Below are experts of layer 9 (counted from 0) of a mixture-of-experts language model. Rows are named router (the router's row for the expert), up (a neuron's input weights, with its number), down (a neuron's output weights, with its number) and show model dimensions 384-511. Each number is 500 + 25 x the weight over its row's rms, rounded and kept within 0 to 999. Numbers have three digits each.
Before each expert's rows: "comes after" lists some tokens at least twice as common just before its tokens as in all text. This comes from a sample of Wikipedia text that the model never trained on. Tokens count by the router's weight.

# expert 0
comes after: " the", "-", " of", " a", " and", " \""
router:509459506504512487525460501504513502517521492559493482519484493448474502505511511539485500479570499455471540478483490516484503504486500506503495487514482468506532481436487503537499506558495469480490468486512522537472541507460480567482480489471536477487512499468527456497531467490533509488433462503487486524510525485541473482530496533460445508480486471541529501534474465471458504489491
up0:531541492523492483499525486459474538529488494500494511540471474499430501491537474466482509529537537532547514491469481512520489496486523505546488517468518493483524474487519487479474512516495488461469503486503527506460548512462492488555496473505511477545505473515489514505528535499466546485426500498476478462453506487554480479496495475455510486524513485529501474520492506503488491468494
down0:474448479496495534509494476502540482479532508491510501508522467528464511525479436486461514501521505515471556453476493479522462515518494531511489503495454501479554513483489470473485488474490501495526512449451498457534479475499509501503491495467489465503518482475491535519501543504491475513556543497468520503522518492453480525503494500524488485464521500500499557491485474515497524524482
up1:503497507423525479526478509505494527516516493506480476485535527485479462503452496445486508513492481517482535522442512495480474496520484536527507510482525489516556479496480490477536542512513525497516523487507530490486519491503516477496512493496502497504533459493493502534525502486511513494515497523454490490500508445476484494505495505519488457466496523513500496505523492506465509471538
down1:549477475484484491516514474510525538505488460488487524502474501477496481525491488490496471454471524509492510513544523465467479513495475489478503535517448500543505541548484498532567542509543505534456515515512519494485481498477512535523497476459492536483505475509497473556487507515500509446557497462531473473544507486512483511514469522505488492501472473493507550482513527515482499509498
up2:538477516509501491499478516488465508517499490513453495480471483512509496477549498503534498547483447456510479490485472510499498544498502491512502476516526520518499499496499465539490517486510506441505527495466523490553524506517466502479473483493533497499498464534491435502540478484504555492489519479502460498548480526510454498526496552472521507545480462505478514511482506492492540500478
down2:540502473502488458493500464515464498492498503489536516483468463475501526483455522486450444492462509495486459491472513525496516486475476476474483481545519476514474457516480520474574504567506503517483507484514544496456487486466527508497521532471512514469462458497539542473497511479516514513466537485512513521485527460496488512476488476505476531474496529492481534523466488449509544500532
up3:507503541464502484486518518528523489497518543511484470496493522494456550519506514515504540431522515480479475450506525536514489480505522514475458495499486477485530510484494511492489501498520488530528486492476480482477488517485447514478515487492463518469460490482537507503515531503504502485491464498489489514490490509493510525490481465547461466513487521528505478500543510519482552478470
down3:497488522560498517461516537497528503498465441513467537497541483541487499501516449481491504467503492471479513503504500520500482495528477527493469509518511518508521472492494526492493481571547465524509560520523475473513539481489475500494510495488531527504552522526513512461518481473476519492493501486519509544505549506559508485441484440519515486517498505474512500503530472499475535487481
up4:487499472528484491513513463482530514496494520499512478464564514474480508493472429513472533523519488513495520546476563510495493491471506503543529510469542531471487493459503512501485436524496560487456464492500473515474548493537507539491453499483542509466474546464477512499520524471477513495508531490531536508442497548534499485499521551531517523485509438483443472539515479476543475514530
down4:484483504496494510514494502507496516486488494506507504483537515484536477518529467513470452494485454527524492453514503482525479512469459520500503506523506480521534512538511452526502504501534507437478499498485488503544514503525539499544546527519545542510495489459483482538524502507470500485503468480495501525510506457516573492495462530505463447472532486492505511516478527525501511514540
up5:485496529468521508542499518529497498472492470567501490465540511483505482486505490501478516527535501516553583510494505450551519491508483515494481497464481496469513459506468510512485475514519473514523501496510517501471504486518495498511500467495478504518499478470546503540529491563469490503477523519540492554486553483492460497524479524489489512467493484509508521522512474501514514501464
down5:516509462527546515525530551517530451473484511446442543522520490480508546512566539470517498473488512501549497486528477480513542577475514484530490539481478464509499551508497531510507496477502486494530573471520493508491492522444489487512531468488524513538488447481518505536553471499522486540486514471505480509518517497520499469525448447473517484499530542544488487514491502492510513501509
up6:506517462521465501514498470448518505537511484487562498501504507513515505514502512501508531550539522500484506537443458562523509516470509469507517539471499485494488479533476479515498488530511491478537477467488494469549462495483525529528481516536520495490472523506502511506481540509536466501487513526513507486493479466473506498502504535489515482496510521474503505448526491523494452473501
down6:526543514483458470530554478473457472465488541510501493481455524506489451520475493449515479512493454521473486462533480516503545534488489494540504473462507496461485544516531488513473504506489496502486486527510499482460455497518451500549476487482437498493515526482500503431499485534560511516487482536468489524490474475520463436459521524541477490497441506481505496495509527481452518537496
up7:489481536497521499486510463488488534525493556533520498475486479443460467452467499498500510473534494473489535533514513491506531482469497461488489503507421491521514494481494509503514495508516526481507500506513523543515495513510491531490476506507500506471498516544519501458457487509484455515471527442452506472487497474490503535568487500514514507459489474480498477522466471509516502489483
down7:526477475491520507536490507487500521491486449471529491537510499499485507540503517493501486512510531516518504520458535521556512515487489505464482480514521477539499529488471504493497534455502463533536477510526509499503525499487494480511536496509511470464507528508495526487472469531515486494548443526518473484538485489495476468516503486557516447478427466566527537524446490491554477517526
up8:527489485486475498476495474495500500467488552509493549507505513500495480512483489501505530470493549498468502486524449537534499506502541478492479505489478513481524500467514544506509538512525447523547467521523428485534515484460518517518503473508495494511507526535453508472499471481480498534507487432519516485481548481471531472523521492502500499506460527573511484464512487472500526473481
down8:519500489514525523476525541489488455535481495495514492501474534450486476515512514477513499468530465541487454473537493537502443493491477501556451488474490537478497489526479511495452486498513478473521471510510475552490497470494512520517485510515500483504485474473460485432527536517506528467471501485488485539474522464485461484482532507544470532521513506486444535561478471493509517519508
up9:494471478514508519520498509500483469516493532509491504559489493462519493523528482515489487503529519468526470550495492504503476494485517522513503503548459504492448434462517492471465574472505475486520490536495514496445510509535493478488467528481515476489509422512502501506514517527527482489501495486470500472517501534488497497496513502525502480503516497516534520542493511500506501473468
down9:462513515481533532531547494530509494502458511497511487495534475475519507466485492482538503515505516486521520562476512488498461460472505493537471511522530491475450526481467515481491524528448505515507540527485517512542453475462505518470490507579503508445538474521513477443505516489519460487468513470489496505515555497507484520537503476524492481546466479463463462429485522489500492508501
up10:455496452491538493511454545537494491490492464489480488553503482504536471500514532482548483494486492477458472535426533541528515529499533492504473527491473538512515482472503502498489530500531477502517473498527529516484503493464496516506495496495454478523508509497535484506540494477560491524535492529477568518533506497493470459451490456491517484453504520500519509539512502529446507500486
down10:496513477518515462482514487521485530512518530530488511451544496464467543524485520514498520484521550516478490496480532491475492464497491508482520514510516479464493530486532501516531498531471487537557478507486504462529456463465467492500499526479544529453488488502495482512467502515472503491547508518511439481479540554504480492486499443519498495506547531463496530551475498511541533500509
up11:490530542522544471511457459534521496459513463508471465538516469477507516512521504511518520487508469503502469510515507535545519447502513503523482478535489478533544517509553531471491521518491468560518528446532488524478498534480458483506517511495505439529511476472488520511496491487508459504485542471485474487495493506522500490505467505513466509536462473512524534487483488523495464528490
down11:534536527459515506486488450511515513471472506483503503505496549496483450504504496517536521479505517464520493583489502475485483487483539531517433498500487541480529447511511476507485488493507499503483540536516549515503509522551496468532527471528461487533495495521473520504523503505477513503513489521504508511472472492499507480483527498493504502494481457483458488462490483496506457477467
up12:479468524489464475497472533505530515544539417481536499506456485481512517474488501511473508486486481489495518505467502509512462507504542515515501463542495506497489442472502474514516492514502505453521484484504525531521498486430495526500496500575537505485548513462501523534505519505501487531493580515530468502469460461489465537529451493534522507501498519489546484443510460476478526504466
down12:485510491539503491511514499492522461455491483454494477488515477459431492458486537459516529500499507538515477511517495539510500462503498519499495468486513477518475535529510487467531499531509483482480508501459473493504519508497482465516474470497504532472441493484494464445498534503489500487462471510484470494501496480511497480518499500492527511478464495554496452510502441512459480479523
up13:499560510476518488504429561510509531509496563516523506494461506449513468486507472500515509500518519505468510503487517466494496565486487532478520472488510479527506511482480519502480505470505532461507467439472546481509485493474509527488501464472486479488492513490511503547521511521513487484563488478480470501492496490529518511528454534505521531470495493480515453487486484483478475491497
down13:482500497506521490536523506532492486515495490508483453480525470497475587497514503439446481473508468483481537517481483507496508545519456508517517478480465491449489457431523486533514515527572461503505516483492502474485495504481504489461484500513518457516481504530534474513469504517480496496496564462474518519487481535462482519525510479483525531476500497484483560512494487507484499566493
up14:520475507509476526487513442526484486510523520461509491508428494477497471503480489510472483514500477520490512478513430506518470500477516517538519500504490455483510496487467501504504563482464497479480516476510499460464502493489456498474507502508481497532471554491475501551511492508529506515484532497518533488482566529498482512509486529514450515511488489502491529496490490457473486502476
down14:525498480535466494482488471506528502493512475504528495488502523508528500554492471462473508501529517486492520511508479484488495494491510473505518534487472489519474515448517553531481489520545493529510540525507518501526493520523507470506541528515530451573491507466470481502487476518488497475494469528469531475505513550467524472529538521475496485534473504490499472510478490529461518459498
up15:500491494476492505471482472501461498496499553508520497529489533478499477478509517509437473520487536493527567500450513515470565540520487483483452539501529515508539541514538526536519497520496533508544535526490480482541498529495528511564466508524514468490521492464498488479510508527458505527487509563524467513481504490495465470495484501485525459523452452536491441506451521539504501506455
down15:460493495448445520479505511519505516496500500521533431513495526540544479508511505522465471490484537536529511532516453528502499487512533521509511453501466486484546470496531515537480533476475465485461536493468468523506502492472568507488511495510509454514501478499499470499511514521483497520491475513544491472522488493511537471444513481512545500458483504488507516475480477495511465479546
up16:547487497499530426515527515488478517491528491567511531555497474481478518523496465481480502440549510468485494548480507501512548457481528498515490471488477475504541459473475513522499541470457502523488483489524487511522524514471511493534480493511519495538484473504488484474518474553511482489494493492503461534481490536535474512511481516489502493496507473563531490504494480473456490494498
down16:526494460501498490528505492466510505523515490468531493473494520502532516506499500492506497532551519496520473534513510482500501455493509489535538540454542491509581504473466465486549475475489541512482484507507483507510503494493588509428507536469515527519500492485500541508470502507509494499527508470478483480498517535545478512508531506500562466499485510495528477466474502523448466467496

# expert 6
comes after: "\n", ")", "'", "==", "%", "==="
router:484451500479479487496460502470524527505477511494509474497520483517525545517470485465465544463478505503528533487485488524464533476511485488484526523474503525509496493510569535533474476503555549468481472521485489509483465494508507515497485525514491496506494494534527504490546501466515501511469481491518524517476470534490477447522496493503506492503528446474496550503526512496482523514490
up0:456475520506467517519501484509496491522476483526501483535440512502521547513536483498502516475487479478484540460482525517495476507542460450486505520491482514478468495524516509484450497508526508508491507473527479481457487526515504501494465477440500520504489445557497503495479495475522474517471485450538518464482462470519504519521470518487524491519498509521512479505481511470547488451502
down0:523478507544536529499483534449500479512465497519535505494487518461467528502502539557517489545498461517497495499506513520524545505472504473476505468491521509509487523497503510512513570468522449464500478520473448498521543523461516491509461486497482534543471525464483483512462504467504514505503515503523485513475497478504522514498501509530487461518496518527530488525486500502496514490532
up1:479483515496451536476532503497490514512537541467532505520509480483530538505509519473484508445507466464509508508503442487498499502472505467501493521523465486531482498468522533542477494503491513472516515523460495469506500471484539497511503538471476508463506487529513485496525506474493497479497481476517489458452501529449534551495508504516457504447478486512504507484512518492539516510498
down1:514537506495456542472504518536494495493484476434516529557517501467501505456531517514500476528463497476478516489517508465505502501546542466511489518506492507488514461517491526463499515553501479490532491555528488520527522528459530504499532505435485507498516507497491504483506476516506509426543512465470500484473523490504489525520434510481487470488549513525482529469538537463504466508479
up2:519451507479537525471474509462516487447463531509524500489508461491494535509510499463490480478510459488538508516527502520538532540502482498514527464505488480533506543477540525524509479530483522483537447498485500538478504521485530517522463493467536507508509516553518495511503511487489512513522484456520495471500467486502493497481476552555455495535497480506478491472514496490522444526539
down2:484481519423501532507501486494507514484497503538485510500529463515511471514453514472490494500495530495516525443466490506507509546479491516494504525503513542523517487464524498513471496487512531502525519490505483520528481472474487527486478506467509467512512503545509489495502469474473551477459503529514583485489491503518536513537468495510505451513486481503503518503525481491494479540544
up3:563503498504525530483474516511465528435459522478498459494481500541547493509483508479513513486534478513482480461560521472504487504526487469522530499535520495497526446529487482467499511519516507499468510545432455507536524490488499541529476493487472494514472482481487448508527504465497509514482560491463486541493490477522483518486516514479470526502477477489516505503496519503500472485493
down3:553518496546472454454520537527532563528520438501511473496525487517498518499481479521531516544534496508515485489493525517518516482499497490466525485527484481494530514510494497527510523486470474462526558521496527510489496498497539503528539491476494478500485465509494475508520514474499495532486522469483471504477503524489481471494484529492411492451506489519493497472521488495505472512505
up4:511496486492521499504504506480524521519465514474475504545520539497493482516510513463497526499536498502546521464491468505486493479537507498522539465508491519525534523524528498485536498543464486480480516511502498464539501491491504488493435486495454517556452483530505493493465523496500545507526515460493509497473532546520537466468506492487531493515450453523474499464483497517520500534443
down4:531486499517456490523483562473518522489548498533496513499483494496478507517496502506528530524514537536529488484475443459501525485510512511533544519528458548473541478532563496544517520517480488544492486518489524467537513532518497477503495491513507529511477467513520456466503480529491457462488508466451531492528490511480471483476489453501520491480488525482505520509532490477462497515491
up5:491450454520470495451508475478493482495468441494477499533516504515496552518514504514488497504516499464499478527499510509515501514468474499495504495511499495524456519469516543532483504518483514511489497549491458522479470505473511483483518482460531519504512517504491493500518483493460484500510514491481503555477479500457497477536539531544530483478499508489534536487518510567538528490487
down5:482482479491489483458475456551494450492505534521515484498470480503533526506520486490490528502478461500499483505511520499474489512526533506493479506551532476538473504522504486499467518508502477512497527521519516516480484492492497495538481505502498518535492524516477492477497470470496483516507524479526516515507551514521510520510533511498470531498499482488500504479507495519525495501505
up6:486492491523480490456512474513491548517486478515493532499485491464543506493526515516501444510504464504491513484502512469490509495530459450482521534464546492505495479530483499508464499561537437514513499508536474461499509498509501481469485472542508485486497494556524534479501531475505457509443463523466513460459476491480525498529526522517489559491515473461506487503498523526489505484479
down6:491455514514515494471524523503501505539494501508482497489507574514499501500539495520457511483458493489494492468485522541554496465476550499486528479510470539518489476505516501541504505504496457522527517518481499494493505488543498496556485465526449471484487492465539470482513523482499516512512513547466489554498513500492524540508462514511465500494486506509494520516497467522498473521461
up7:444492507526507485498495547477516535484508480520522494507506496472492462510509509508469518503505501493512452526519506479567547502472502453474519508520447480490498457475477517492526500475510542532503506505502523470529505514494467514482484464487483496541502518503531464497506491497488494529494514462529449481478433530482511485512514526466521535493511427519484535519493527496522530466490
down7:479495475490493498497468477495572498519508479453490483530490490519485546510427494558514484537488515461501483473451550475526501523513516506488504457512466499499512526498510518556457498520500527455503552520489516500476542502523447522496527476478479532485543535512491498507497455526476493508542485500513520468494519440485489452500531551513519471548531480534526469456501483504530496456494
up8:517480502472489492500533476482517521515495493463525499493494513476526475510528454516487478465510485462476499497486488510535535536481498500502472499513468520510484485507538502506539507501519492451515525545470476461537448493452494480487520546462517533516504558496494505533525482486526522523500514504483486486477442476521467513517502489492510517500523552546514487534475518500512499478545
down8:515487519491494493490538511421507502449527523507510478534454513498550460493486535495499541504491513471504496493509506510521518482440471534508552507474513542524476492498481512525486476535488522494500525499460470513477491510513473467507536526533487490509519501476546490489489488498508490505523501519426481542541500496504505509477488525542476546501452471490482465469487490478547501499458
up9:525452515499507525498481478469489549491507451519502523503477420452449503517518475501523458505543542545467496489499503496511501492518543486480463495494526500466484523463513470467494542508508491493475488519530512465553439463486486458523508508481471595516471521520486507489501525535505517470500540529452516541503494486490514506483463520517482484515517460559453509509485507523486517463493
down9:514494479531482484482510464504500582492525504486490544494511524500507507496482545468494476485512508482460512489460552480494500478477510489502453501481493502507527491464501509444514457498468554473516527485500557507509494493491472510524492536550534475523470520496530555484487482475492483496503548515503486475508471527471445500523554550511481509530500501507533496468519442507512541539500
up10:472494540511497528518521459499506519512479512487518509478471473504519482499499496455472523445517518514486469509497521469524461516482461495454490533494484500493475513505514467529501470519569478512505545485490512498473474501465535487472485556501482489493480495514517557538514521474493460490524485502483512491460513487475496495517486554521542497480504487539490465491528512475530512448490
down10:501498453520536505475488517495499484529500515476496506489514506561442533482560509515519518501509511492529509514532491483474492518516522467537501509466494513487491519511510512457504532522453494510494516529463492531533501489520474510502521462464502514507491492500472518457526517496455486510509525523494509556477500460509453486480502460558515496464509525535479485537479499471489464515498
up11:489482491541532497550519503522494538484470485519468451508483453499562536495495486501512472486520479520514525472498464510505425508505518515508526479511491480550509498505489503501513537454529500493452568478524504520518502513512520566468512475521452512518518472531452507550508462501500525466459515515507495489474468492544465515534514537443470505467446460490500486474472482499451467456507
down11:490476485500495446493509523488528488512526453499516481468493480508482468473481494446485500471514512525492447507487492521459465528491536473507563513488507507507575492543478512495498447525472487522532510480503501510533491523541488509475465529477538484554528464459495518557462501529518491479472511525491483516533470513497506520471483479507493491497497501509472488531523532485479485502489
up12:469485505490460483473525517524516517498517528481504450505490464500505520480482470484498496471501518495499500487542519496463465536492506498483490524468503504507504540525517539517526451491490475491487474526504487545526526519442493506467448506487486466547471473507503507515486503512489527560517477546549488541524495469517449460522485492474522488520472496513507476459545496503493468509516
down12:515507469454491493515504542486507507509479487494537557540497502522473517440481529503562529513453511505520534518500459483525497500487524488462470518566458475518530485482476508526513495507503510484477521500468558501496470509455484503444515445487514483454494506494490506472485498490510492469479511501465549531498488470501489507496479467516468513477498492511512477504520481522477487484481
up13:489466545496546519495502525464500512493586488520533508484491471516451527458559473463514497456460484534511519513480499535516495465504467514497483496498499445500521474519517490520461528503447501495530547479460500500490488540471521490491458492531482487450490536499485526505520475491506476499494495510499521495505472490499479503498491521503493488469461501510481476498476536506521514515491
down13:462496499508489538494533505470487473490512542506506477516510508490494499451473481505471466518461514518487515492472522499469459483468469530524475500513493445460511528498466436508574501459489488513506518529530514488527546497470466474527527477516529449502466494462553489543500503504501508515482487501503516518534493485500517510543490492493447508483525478510512460487459495507467531494541
up14:477519445453468458547476482506486496499478501483488480498483526512475525472479503544520495471518474493504490476522494494509484554506514546499508508475511452455505502562521522537495505484513482518515499482480512485527543501468528487500518525518482498456492478470487518495487515477483443510502497463515514536489495509463525507526523524526495462484490480495481532539503502513507478511518
down14:515467452465495519529495500526493491501466491559482472468518482506516478474552448520523519506484491537495506485509521499528479519467469519479527490494503516526476532474505452485496501513523475491499512494528476502521474497534490454518526472495499473522490509509477500466508502484489488486496477553523508478486491466487489493512509483496533513564477483486516513476528514511512503496519
up15:535493457495502494505515523495483519515475511484522460497515539506507539490513378514474492452524505546476484529505479498522514524509480495490538521492503471475486505511515485468543508504504517506515469513540509536462487454470529490525471525512458453486514520545503504520477509487498490525493531493480502490486465508515514511492540454498476530514514495496474430520539494523528466502497
down15:480526515472474481489511510467508507499541473485475491497461457500506480488458465549483444477501483475427514491533511508530510486537501516531450490480523512464481493502503517489498475464492492542515475483462473467531482502486511512509515468519530469539436533500517499522492516497497564520496487518481511514465523511511547511464457480498483520525521542529475509478504506498517529493514
up16:490450527522533508481480499512514523488508483489492527484424530503491459508501489496505484496447533512491491522524542509540516521535510491477497493525538460465468522465526488488511532539503524464499531505523495515474467495481508457516503517485535489459498542517529524542530494491554488492483521533513495467463464462526493521514485449514510492491534556504453499531523564469495563514541
down16:490479504506436485513482496502477540521513508496504509515501527493466472523527462456524507517519515531465491535473519503487488498515511466512483511542497544479505542510526471475492530497518518519487476503514506511450449517532476516481507537509479478539486495434514524478476525496529506486511469515484523487485450485505474516466449486522507505516511531462527514509509538467516525494507

# expert 5
comes after: " ", "1", "2", "0", " |", "9"
router:474490507458479515493528493472525534495511478498509476518504537515498521507553517471481539510534495479528461494544536489505498469516486510525480470436448536475504481532463533489499488500517529504498477513514442494509461516474534539528487498477474529519480519417506462487543510517515506545524498549513489507488506477453433493495495473505495517530469462549460485501551464541512546505524
up0:478500520504502499483470501474495484500474514434502456525524487515512539505481481480519507488542518479517505479502495553539499503546479542491479492519524535525483482488530547504513509460550501514505503516476450456507489552483504542522513511484479512459515457496509487506489513508444528489508529532493493475505451489478484549495509522500539528541529452540515494486504528508505500526496
down0:480512507448527469536503502515508472494489484500491486504532449538490473479544493517498494535509491512535474537502458487489529496507452488504493523497505524479439557491469507478551545535483493531490463469482508512521475510462524485466486477473491526537493492548491485508484490488469510467528456506525500526471536494473503517504506499497471496481535548451530501468512502562478429513541
up1:487506530471438482516472512513495539473462489506508513471550471546459500474530493501528484496497481511529521528522505467494507471484500466478530532491519511479502495526508510568519476499532468507473514483504489477528545505517500491528511496523488522482514469499487515483532476531477482501542504481519474497499486488507486501502510520485507489550513527519491514507544538509510503548495
down1:469479498495524566489461491487441518505501478484517482439520508503505505516497489500480501525477549457503489467469497528503475516504514500533483509473497496546533485515519454527514513477466527494489474509506474502501460515503538497444520502497478512499487535497511501514466481502538511520546513490514481536486499493506502504495520546460473518506522527515487462505499477514509489511478
up2:464489509512486519487480491521455546472517517470518477521490478516472503479511481474473511485520505477528498507483489501526483452492470542475492496473503444481464490473538528526511493527498518455510479534493492485483485538501524496505508534552548513513510478485483510475491473476467527507512483515539495519512471583494456496455514513515490484521483516542489490508483526522490487537512
down2:513497518554537520497488539498507494506491474479513544511478509540485500505489491553508515483525530476486488512541476493532519477506508504501497478492492480543479527489492498492475462518436529535536481501536484519464512501530496521491493530527555521506517505488469548488499463498535558509507486495469464517480486511490507478525505519495487514462512477490491511565517500483532477508456
up3:526578542507475485558496469476520504441506457484503506506447472505511480465467509487516492509527499479509520513469483484517521545471467514510573528466466491479503514511505476495529465506450529541510460508516521464507488491471555491527474494490490523492498441511496469491491445494477511467519505519531497486476508499487509457488551490500521497507481505510461504522507500560482541504533
down3:483515534467469483530499495470517515483477503467464453482491505536498475507472502519478498479495499491521490522569470553492505545452455532523509469464453514467457532521484512474533481506471507521508490523516549530494476488523473468480507491513517544487497491502500481489473506557499509469497508526475545516513490533471505446507523488500451503509502516533477508490508518532493507506510
up4:525535508519479465548472508467519505557517506507512512557523492487467515513532496517494520497508542528470507499520506544488490524482499464485480522510549525434481524512520522551535521479491525510473470543446495512489472501555473531481491456546476482535496488520487530455484505478445480494505517539503512477512489488460507502501481532475527500486513511480450480509461495481517504525478
down4:455505473500514494490488462495513467494486455518513473510503498467470488464547506523512455501489503533511455529553517521509525468507514509493568524467498515501535535475488501488521452488499505522506469506498472499495522479494505479529524475478541565516510503496494450534451478487494520458513491519540502513496517524524521537554514529510492506514471529516508515506468486533539559529520
up5:482501489519479542505477489458463466506518481491520561505501522484529507487489527508529485480542489502511496511477555521479507507501546517504511488508519500552447491471489486536490509506543482487502507493484475510497465459474471489508497472477499496507530498506497475540465476532500482476510491493493460492450573546489512488466470542529513491484494493522521477466460478491507508479499
down5:508539510506510537506484482511493489466519522497528503521501478504540483456522495508561523492486539503513492483501550515498524493535519518507501537545518428487530484481486464489463531463513477493509471520518472462496490505497500493535482511517509473488507548513485489531463507525506482472512475498509496438489517523537511459511475521521531487492449485486483527525515540552485519500496
up6:485484464466504520508519503525477486463475503516484517501517514501421456508514530509530523505515513455517458492533482474520530469548496505508518491540512495455484513514544525513506474485529544499479450499456500526467516540452478544468458492460496516513454502497500529537501483499489461497449487485510529525492512508500488510501529470511498574498441490503503533498487467493516510504520
down6:479522538521513524556474509514507519498518505488491522512509480512521503522513529486482457430513500522477532468472455520505541489477531518519515519498498448525478539474472497472520511480486522504503492481505568512526495493522539480498494514514479489497515512478506500476545520475483491524482513512482511487497463484516512500502477492490508502513506535494522542500535509441506454487457
up7:513507488509545496462520515486492502514488501498485492481480472488563483517463471526546488489497506510529512497490538508462485480536482475477519495485546477473459489523475473498545508502482529462481490488519527454455527534509511519505461495527482477516498502506457544480521506505505518478440507471485479501503510503531503521516507472531462527531523462523489516508482526526502489499469
down7:512517496485513488523504536509492459490524512491518477505488521521539455496511546506459449515453506459477459475507509487494507507468490416492495507484523509503497473518493482488534459472493518492485510507486513487497492528517482502493506505472507470493470518490522492513514493506556451492494540522496507524522526527517559506517480506539524532467509484507494524513486489516503504501544
up8:523531458499536483520494523560476545500478532518482497515497486468518494506498518485522472485521475530529511502506480494501509510532503478533522501479499512501512488497497442505487492472532486578488522472546528489529484453476521498519456499495475503532473473505475508534497470466482495487500495528471501539495489504466538489496485515511496526527500478501518540470537504509492495493441
down8:538485546510477533484489516496523486470498536515486484459517491485503503457533517503504486508579450518503532482503513550459534533521517507507485478512471529488467543527464505511542503515499502565508495440504479488531469450452553487466514484491486497551523566517463442449477501473500503482480518492503506476487498508515570510512481519487491482474525511534468462530527482489497490513497
up9:514545452499480512468480527493537528458497572530496499473517525505497477480520483477491510482517481518509502517530507499456435465471482495536517539511494481497499516470499520465478449507537458512499527502517495496505501485536525509476457498468524474515498512478512502516511492492518500527490454534504499538491517505529475509473520508483457452452491473495503495542468489515478469474504
down9:533504492516496457476513471484508512477508459456497513519500494534532503500538521467507495484509521481474498496538495486525525493502509469502501474477516442548498494509508472534472465464476502525504519499508473540550490498556503531552512509528497522488485502452495517487502524513482476491550489500513543485478459464516499518496523528510502513461496531502540469476468495476501504517476
up10:515485485495541549552539502438472503463514479506528474495482515547466441504471530473495450517500484506525525507528463493491485528527527541429496461526507471519511507518514509515520493460502523472482529472521477495461514501469512470510505500487465462475533530454535514474527508544495537474463502495538501456506482532494489559448524491498536476506467474511497477455446491474473520525494
down10:511489499534436546493484497500512496558503486485498500500505548504516547498468497486521533529510479465479525491486502515510478508495499549467493493487477516515555523530501517516441515537520518483472478512534471493523533477532508535499488537519465517520528479459472483533478451501538523509492519477512492497483503483490511517496536489507508469505520474517459444517487491544497515496503
up11:478494429495508500486540437510565546522494511520530497490493489500514511456469512500467506480506554502523501434502519487497509539483491498482508479488512493476501457395475500494525513522475527469480524473553483475506515483506500535478484460552475466481497552495507525512508524483486485487463558527543525483501487523506480488497461514494468487517517478505517495493514554496492520499476
down11:516504473491515524508524510517521491508473478504483509443458530533484472501471484496497490473481504508513487481488552527503515518519490500463460487506479511504514517529531482503465475444489501504500552492511494514539532504461494522502515534498482477526510508505483488470514522503507507494489465536490477439557465508526502504488494411467471482516472510518495512538456511512494498510512
up12:515471475490495534486493559500495534476493488492507495499476465472500506520488494499491546493569487494503513492543482504485465519538547505431569490499483515477524513485481518517482495496472516481544588508512511489539504540486524484527496488485468508482495495514516542546516484444537484498458493497536523507502489470507484524498503524526513546557486427518521494498546493498507487467489
down12:513459519488508495506493477487487562520486488499525503469511479544452479530507493520447475519490498493507490483521478499520483517488524524523472511532497514542532493485543468489486478479554541512512464477525482487464505504527510540446491483521501525575440511503510475490489476548500479546519518486459496482513530498510487528504467508488491550462519499473479531518511491495472491493525
up13:513478481502477454473509551450515521524498501463511491538499509505485497492527479482515502540520510486479509457509452501477501516536529476465517512517498520480525537468515513519500508499512549496430557508478529486497479513462499537547507514461494512523496500456507527478474550502507502472521502483499554457535484525480519506524498473480543480532468523453547492525521497511525464516511
down13:527502516526513519474487510478524499483530471546468499502504495498498479485504517518518498473517499505527502482528512519509423509533495525507510470518520479519473484451496499517489526515526535511513528514503481530533428529519436471474512499474547520530518548441464556452506470544530508493519520502536567492485523474540528504509517466457502492489462491489520517491548517527497477500498
up14:504488471505514492509502543488504526462496517490525525500492556490476462491494502502481493531468521479542451491502443537491472496530504558524497493511464497533535482533530488534489456551552495519500460482478496479493515488486471484495457507504480508532496502491479564527529494536485484524503513549467496524514512498464517508493513461478500504472504498466536484494512500520506464526504
down14:510500504509504476527470515493533493468505462497468513540535551525551530533489482534575480493463475447480519490520474510487526497507492459471525501493495520431536500483528537518476504483488522517533520495483499488489491515498515466478432472504457531496446521480512488536437439482497464505491466448545522479524508465548484513542502509493508493487558524523482479522496450543490498474485
up15:484541444500524497454538473478529552521511527514518498486479506589493507467472511533492508525534500519528527521550492512533524461528513487492485510485464472472491479494475530484509485448517513515501490522488485487489487503447505498527461505514497475524493461496449510536523531455513473532458502513501508446507507489467445467504463512475458524503458447522506502517478483503534515515496
down15:475463498474499489489498505484462506510526536540498474529469512552471463517513489490469469487457490465504494477462560522498452506449480452530455485544511510505463474489475514521504539503526505495458483452545478528497446513507498449493491489483496492494508481512461483484496501494536521492497445491485511480510537507474476509533466535525507500518513467483464501503496511471508533507502
up16:478460535452430519489504492475553526529494513489533497538519514497481491518489504543536502535519521552543470508500484515436500539530516502494488491515508437506508442533513465509457545490553514481523493517503478499490500531538487539466512530502514515480534551542504479505475495543487507488525517502492505524470499469477505501502510530516505505496487504508499450482452488487485511533503
down16:508448501467491514545476524537528503537461535462480464478538487544432497501521443552514513499548484533501481516520490521526519494462495540505531490498511499472510491475490488471490540479501486555534480460507468505487478531476534532499477508521502506481495494526491473479513460493474513499470521505512481499527512480490517499488495484485487533472469484512505531482458497467476482532508